config = dict(
    positions='rope',
    parallel_block=True,
    warmup_steps=200,
    final_lr_fraction=0.0,
    z_loss=0.0001,
)
Below are experts of layer 3 (counted from 0) of a mixture-of-experts language model. Rows are named router (the router's row for the expert), down (a neuron's output weights, with its number) and show model dimensions 0-127. Each number is 128 + 24 x the weight over its row's rms, rounded and kept within 0 to 255. Numbers have three digits each.
After each expert's rows: "raises" lists some tokens whose logits its average output raises strongly, later layers aside. This comes from a sample of Wikipedia text that the model never trained on.

# expert 6
router:157102085124107158086158091137150108113124129122119114139122151129134129114143116077147130061115135103134137097136104141156155130109122114126133099156152123095129112117156146145103121103105092147125138050123083184122107154140130169138165177114132107115143131133127129120147125123149128113147122157101158154111128144093129167177142127141093112139100188110124119102163108142142133135172
down0:116123168131131125116087082129133134096147150115117104134133127096113098122156139138119139127144171146135139111085122097137130128145161125141172108120126093144132186145105124128167138162178115125116151112180128124139146177102161126133135069122124108112141132113158155162095135102098126102142126129146107133150126148107130120116123143103101175135089133175172193191135139134116148105142
down1:124124190099128142144117141112148126153131121115144112107123113112148167141147091155112121126167132128146109116125169113116141145142101091125133133170099145114119166146146142081157084134167102148108125172126116159150119112139155094133094117151132130100154123113176136109075132159156137153115172121123138122155119106189111130125101064142133116139158141132135130064134158096100162132114
down2:109065135127091109186173127108120107146152153123146103171106125143123118115108120129084127106155112149132131147149134139124142098132114086165105091092124156116115088181168124092130125150129114127167103140114104116130137138135125143136135123181157111158116154135141108103137121136129140134142123120139132146138081100135168123133067112161112111099124105143158171156137146151181149079137
raises: "ESP", "unt", "ical", "ander", "ust ", "point"

# expert 22
router:124102124076102138105141113114127122158148137125134103077110123086142116122101092115131158103134111163128121084170112140174110141111115167151111093117129099125153168136119125142110138107160148133126146063126126156142137153123098121100140110163158134155117159131104127102120202106158166112126139156145175123184085139111152094109147155147102114149126139125100172118114133123114133117115
down0:135145161099124142121153148155162145120062124168107181082154186100071147105150129150140113131074170129129141083100100116117129136176144146126123132136112156116151147132104134131127087123148104108144150168118156108142141144136109113099095129148133121093152143151132135128110124077149096139101139152109117140123141154112126143167100170113091155130115107144120096119154123127149159107126
down1:092161132140135172156095116111120154153176110101147153102109133117129139121108149096088100121095120120146201118136157155120103137084101183142113101100102147107078128122140151090110113113128113113130132149155106124119103142092094113148127138134144117136128165124117130108110118086131133124150116113138102100122150163153149100116109116134099101124159112106100084131103098162126110095190
down2:088157138150121152137115127096110101086140131090111131086132136108128151113116164146124104144155161147107146118163095090135114128124084182122123140076172181121114124111070135136100097140114095185126131111113125106139123104144145132168148095127054116115139143075142131161148140122121120153110111138131173133124137113150133138151135150111109143136123148153126115131073104146153131127124
raises: ", ", ".", "ational ", "ene", "-"

# expert 26
router:131074125141171117150155148148127066106103144115144120142137152146140103100139131132106122102087148104148164113128097106122106136075134157148162132109090173149124173103161159084118144150115130109166130137166143103129151148148113095125166116113144144143109124134120100128087151141134138136150167103124108121156136101082112127117162144160123116111134111148173161110152121072126158132157
down1:120118166147099107101136074133101134118153167170120098159148126117119167083128154123116152132132142114153104145133119152134112119098118143089085108097092113148107133129148118083107134085084129160094140153122131129147107087169118091144138109128142144091179116131107108132104097105127147092146100109124153084167130077104159119078134155133131106134135120133140106142117139161148154129094
down2:117124125122139116117128101142132133126122185147149130170124107127115139130129090168166109160156119142125123119115083144153115100085117144115122131140082115148158141124164147140124153121144108130142167144127143140117087126107127122105120099149137179130124164127050152147173180138156133123173117150100126137112115132109088074088126102106118128097081124117139123101132166170110157101099
down3:140115089161102094127164126155150129147121093128088098165141116129147099140136159123126128088109074105143151147119105127118105172078126123134093105111134137161106145152110111103170139120143129159131154136133101155111152112137111147134107111110134154173127074129124121091152048169154141161146119137142134141123111135123122126094132144133131081143127132106139171112140095065158142131136
raises: "cri", "ary ", "ally"

# expert 21
router:130112111105159139104109126120061137151098117119113198127171131155117159132144168134124144121081118145105151101132124115127098167149142166141109088149129157132118097136142125110146158106092151160117131153132156109153123174148140105134128091109116098134141113123118166152110107125100117136125122160137103153182134094117115169099144151137113121136147141091171094139154113122151165082166
down1:166111120114129145138113123130141144148095137113136128126110154164091135111098127147131137109122110133145134128090160124110100163178139087120168134090165130102119124130163150099170202160130139116143133115146139136111160162108142129124108130103130135096126126133143156147129104085141147129117115170159077073065152114080133126119112101109083110109101092151141140140128096152118142134169
down2:133115116126129168152159130124114058150095129128117138122138088109148139132129128126096113106142155144141098171110109141145145085149117118168138137120136113099177109167134129094122160136110116109109136144134135121129082092113156152150100149093096125156112154122120070169136096095122156131160106127134067132101155133158131177119108105117180127107124089090118117130164128146131136142166
down3:157131100135124150130120100105169140145096128160106115132159166127133126115087117127092122150147160097160169108118122115134100151118130132156128118119068136200133137130098100117122138125154182130124148079106124104115168102131155110123105162090111086172122113141120087162097138137101097107098134081185118169127093148128114135123117156122134095138120138136123112132143124134172133135141
raises: "— ", "0 ", "did "

# expert 63
router:146156138131113077135148150145138117131146105133156112097153168115110081119136139152134165140128101144134105130077142130132104147090135173114111181116126166143153145131150096143165111088116138129124151091101150112126126110123141132145116104133149161158092118114111128119148144137078113117163157125162146103145114136071058106134121107126121161159068123141134120181085116121124115136119
down0:139118099170122131111109158167148143109123081133108098115107120103091139112096097093115099165122090122096126096135140153110105114130135135140104135138098136126121102141126136110178180120157146160112099153146110130142130147096121121120153080098097146095125190119164147140095171100132152088133170120098145144132124127154150148156118133114186148106137089146144147172129134111122102099135
down1:107137124150113148118098146131127155139095132130135144094135142139109108147117126132135133106084181131168108158111164095137138102129121125107111137143116147158133151173122109106125154199142165125124094155138129106138207147124146125151102124156141149160113124128093131144072120100146189163117122149119115124119165167095168114093094087142153102129143089116127136145095133131144134125104
down2:158057129131167159144131105118101120138110116114120173101108088155134124072139154158143119113125148132171182107118111128123136127104124131154116140165165161144103163117127097131177191151155122112150155147107141083152118146152131093128136118108170132147146108057112130099139124141162131132128077097140148119122124106130124142129137113140138121164159141135153098149130125146134126102143
raises: "), ", "ene", "ult", "): ", "ors"

# expert 16
router:167116171094132100103096093153162147113119128120136127088133130138120149104107136132128126111135156114120125087128112153154105153057095142150106110145162100114169115107114125097157139144095113098138150133117140140091090153134152120134105138160113117136136112105102135123140188117089089096131147071136174130180120145116147110134142102138154169127113130112134170153155167132114133163153
down0:125075140159140135081157109111121097162141129111161104120148113129121136119156145122131111116134077119127131089117146119106119125099112117153085129174126195148116123104118173136129133121161143169120188120129142127176125151122148103104145141124112129117116129093123119103110104103159115155121083147140101134092164114118130133134114161125097134154110147158157097109141182110107063095117
down1:129100159110124099118113135078143178136156077112129093129129119185102115143112120105110127174143115131134097136132138140136126172143133135147176112178108114128138123116151098158117124156097118135117081113133111092110082129123152134170157116141151091113115158079108106157108159142108163119141118139085137094109103136121136100104148137116139108135161157089126149135166146113141165098168
down2:120138130168141159123112072141110209106104135135119116132108145084130102113135122141113130120154138100091140123170125143129116129120195124128143174130134097145132190105163124137118119125129144141137125158166115137144113142100132126138137123124172114111178152166141068109136127113122145143160114126130069128117133170105169141136110101151084133115138156112076112159104128130130140135125
raises: ", ", ". ", "ly ", "- ", "u "

# expert 62
router:198098151148158116099088121137124126117146122122102161142096124117109147147141162169106144130104159154108107114100127080123122128112180122126144098166146142144125151135139130068143131175091094100105126118124107105166151144089071130166156145104117148155137140123128137134113142173125115162158157094153102104132157110118101114105083172152152113116133117142128127137139115119146104129141
down0:122100139104079115140158137104140121145134123120123125123137105115078122140100090130140152170119097121120138142160119105106142121156123089153133155134128137099130145144122139108129154101150148174128112132165117151184115116149101109118090078156105116143139087112108125064095123146153144127134155127124139126190114135142129130081132168075148140105168109106092115132118185134085153130149
down1:113155137120130169142120125156147147123105141158171135121149082121095118106161128131147112151120134067111177078097143161127151112103124142137117132127147107136138142111139145156128126135118103117071132125105132105108106127103165114097086126106100134103123070133107148127165121136163162134170131070109128151133124136170160134125142142158148158106132147092145149081090104117142127112073
down2:135125142124108140135125130133135204118138135091095143111152113140115122091117131116118126162150110097134174145099167164157099166128168140154140116139132164155204143150105146100147148166168121133133108132115097110153114106146126163096128128123121130174194145100128154131084142142118114134116136110120103100158137130091097133171154127127115128095116139103117126097143141100104117167101
raises: "ard", ", ", "ings", "ings ", "-", "es"

# expert 10
router:135093087112133147112132134112085110148121119136157198132170138139125156140162169110091126121089147115121175124134135120125112148146132180153100118124135114120127110152162136089152127108107153139115169137111142093147158172114150096151130109109115090141136110129143135135092106120114104150125100150152107163129135063098107153111135159148115096135141132117174100145152095102144157087159
down1:148102117126177119135164152122156093134138145122074114111123113123168133185124163158122119189108138127139132148114150129107117096103126105142108146118132127145187139142088143113067128142121109147119141126112135127124112131099143194117118154125141068119143100077132106102126145121124170101117097105076112126129162125163158139152157158153136135154133171119125120139127107112112100147145
down2:108120136090124141133147096141106120093110110158165132117163125073112149157086159133148146142109148124130136142147126131107121086107159134097119177114171129100105079102147150135164126104132139107095110115120146109145121142132104100132102145138118105128184123166108119146148115105101129105148100131120082118179149147124109127113124077130122097134164110177160121156117130088151110065139
down3:118121100149117107131124133150069109145099093170156190134124161145139150106096133116159143106160114094139121124074105114111118109130138107108097117156164116141147120109154100121169155110124131059102151178128121097148120119106117157084129092144127134152098125109145154143116116108134143122128126128145097129126096132078143141093100113138080162107115135136125095132114107121155118109187
raises: "— ", " ", "further "

# expert 30
router:158104122134146103104073088160136105092164140135137116159080122095120130117140140169118169109091088164141113113115126142153148146100141126117099131163136125133171087109115137111185123116123089143132150088157120114136121096101121111178143139107140155160107117101145162163167163140126091090119143105156162087145132157106114111115121145136111132119110181149103150118133124134104139137137
down0:122136162128176139129099142145102150134161126103153155128113117210112090132122115110116118075138139123113140116101139122136120152184114101119141123093071158137150182126153123102111156129126095133142096124135141153143133135108112088120104197101123080126114164103138164133119138145103133129096126111150139103160146082102086127125126160135110133133118169109093155145129143150130129135145
down1:119116104127112117129145106122124075138062143133154152120122160124127125140124129140121105130142133092181122141120098118103114126168142164164152138152107124080177120145135113160088097130127119082129146124134175096104134143134099130133153110089119148108153118115146134150127118182155135113140129076143166138156091084134144136099110158138130098151128131076138118113103092171128076123156
down2:160130125158113149098117099104114125114096148081127174121126094082110114151095096124143107150122133141129129130156142131138098143118129154113139126126150092082158123114128131163182094109099139124124127135136140157162115107111122104132152109145157109109133111115136139113164136140172137119105152128139113041111098135170140161179113169164113121154089128122114135158154117095140116112187
raises: ". ", ", ", ".)", ".", ".) ", "., "

# expert 38
router:160129105138130153136132136126163061121143120122152119076158136119099096168112123141129127115122130158140101110104137184123116111086136116161114173117143116112144144108112128143121123162122149163155152133113112151137116134116125095095111104142135149108102124092102114161123177111093103145107123089148195125165123142085110127130139155145085160127100105120120173104116155089097150166104
down0:143088149178106114111114107110143133158116143084163120134134120109152106143128149136093124115138107132161101137115105165150133175091156134101122113172109131148130111144077145121064123106139122105143126127131114143165143097097105130118185157140167147119133089118121154129113163115120121081104150110151151162141079090145156106114183151114148140129094126164113094137159122121130108104141
down1:159133123110130133188117136139150137133142118141099142170164131157127131140108105111154119126093152095128159123135160132096145132143141118118119145157131140063150099164117157107122137091142167096116133139109132138095158136153099095196143158086114127143150166144087089104131120153136141144095072137128097132125156130123142122146105118148100165110122087099160140155108139127160164151091
down2:150140154133126171110135156122155102109119164101181099128131138175129105137078133159140119146081138137136129116163113169132068161113104105080149134121117118118143151131127120166118080120144128154130128107102113165118106119123171101114161138145092165128128101117133135175147156141137145161128094097120180127128168134119163100133147126146085129116113148114121162139129130120185149154128
raises: ", ", "ed", "ed ", "), ", "."

# expert 55
router:113135147170127118151124134145107146147157081142120165071115098084089117130130142160120141154139120139143076157067194118113138125135102126167108151106096137162135165139153120105114123173106092133117133120108142102153148125098089121127137131158102134125118140111120140094148125153151128149141103101137115162154133088126093098089103112129129112116145113181171126164114158130139118150131
down0:071133134096153088127081130115154124143149166173073133160133113105137134133148156157150106157131144134112114144102116094144091140129121101166095135153135131111124139137139147109147146154133120092110128132165152116135138145124122089149151097115088126131166128123185157131156132135108144131131170148096138154190105115137119144135142163062144171161134106128099120115119111132159093139153
down1:108164126101146090172087152138138146131109158109126144155146182164122095118137167114113135146118143144154155142123067134136095105121103160102125119134136089175112098136175097139110113130111111107127147135153142124102116127120112137124185134096149151169112093122130125151147118119117117103168086150144160085103114129117100119098132107149150129125136152105153088115094080155135112155160
down2:127165136150110124110126148096128110123107130089170099116138103117153095122134100124157119080112118157139145135150090162114153127085121184126092123126129125123118124137209133088155144094103118114145142132104093085097149121171135102111121112109130156135128109121118123176116182135107116098099125095171116133131178092121158132143119092136143090103149136115122153116105113142147168124135
raises: ".", "D ", "'"

# expert 4
router:135129136103136099111144063105154120119126151148097113175138116144135119156167145141143131067124154143110116126142104142147138111076165106128115143127122136101106098137087137134112142106154101128113128083120077115118104128141134151153135154129131080119118164155133137170179131123133132113131135138079112106122123143099124172187169092100115184163123149105148115112156104149112135133156
down0:132161088153132109121141109136086163147126130104132130143160151152122144106136092104184119130103111129141102149100087101120178101164120113165159155111132084152145086140125144143103084119125100129105148081107105127152109090096123107134084125101123153160125131125142168109161136143114136127149143134112123151117146106140128127111126098117091096140160143152136167074094107106091147117172
down1:130158130138164132099084120114124140109136139148125086096159139144160160109136104168135116110116146147134167137126117124087133110122137151158133141104108100101113146171122144123137140094166065131140104179109115101100125126094130098079141121123117123151153090128140108123123111137132118129128085096093110119110175135097098132157139084189096107101138130119131067121143144146121153128080
down2:115156110126118172108144119106156104147139162145101153114125129113118135136147124106112134151136120128140122154123162109119121086119172165157173099151121116130128126115101126162121154108104153147142134102117170095092096148124129118124149130130098115113171161130127180154091109177100122146119168112110132075119163131124127071150123165107086115098155133095144187112110114141115091172118
raises: "years", "enced ", "ences"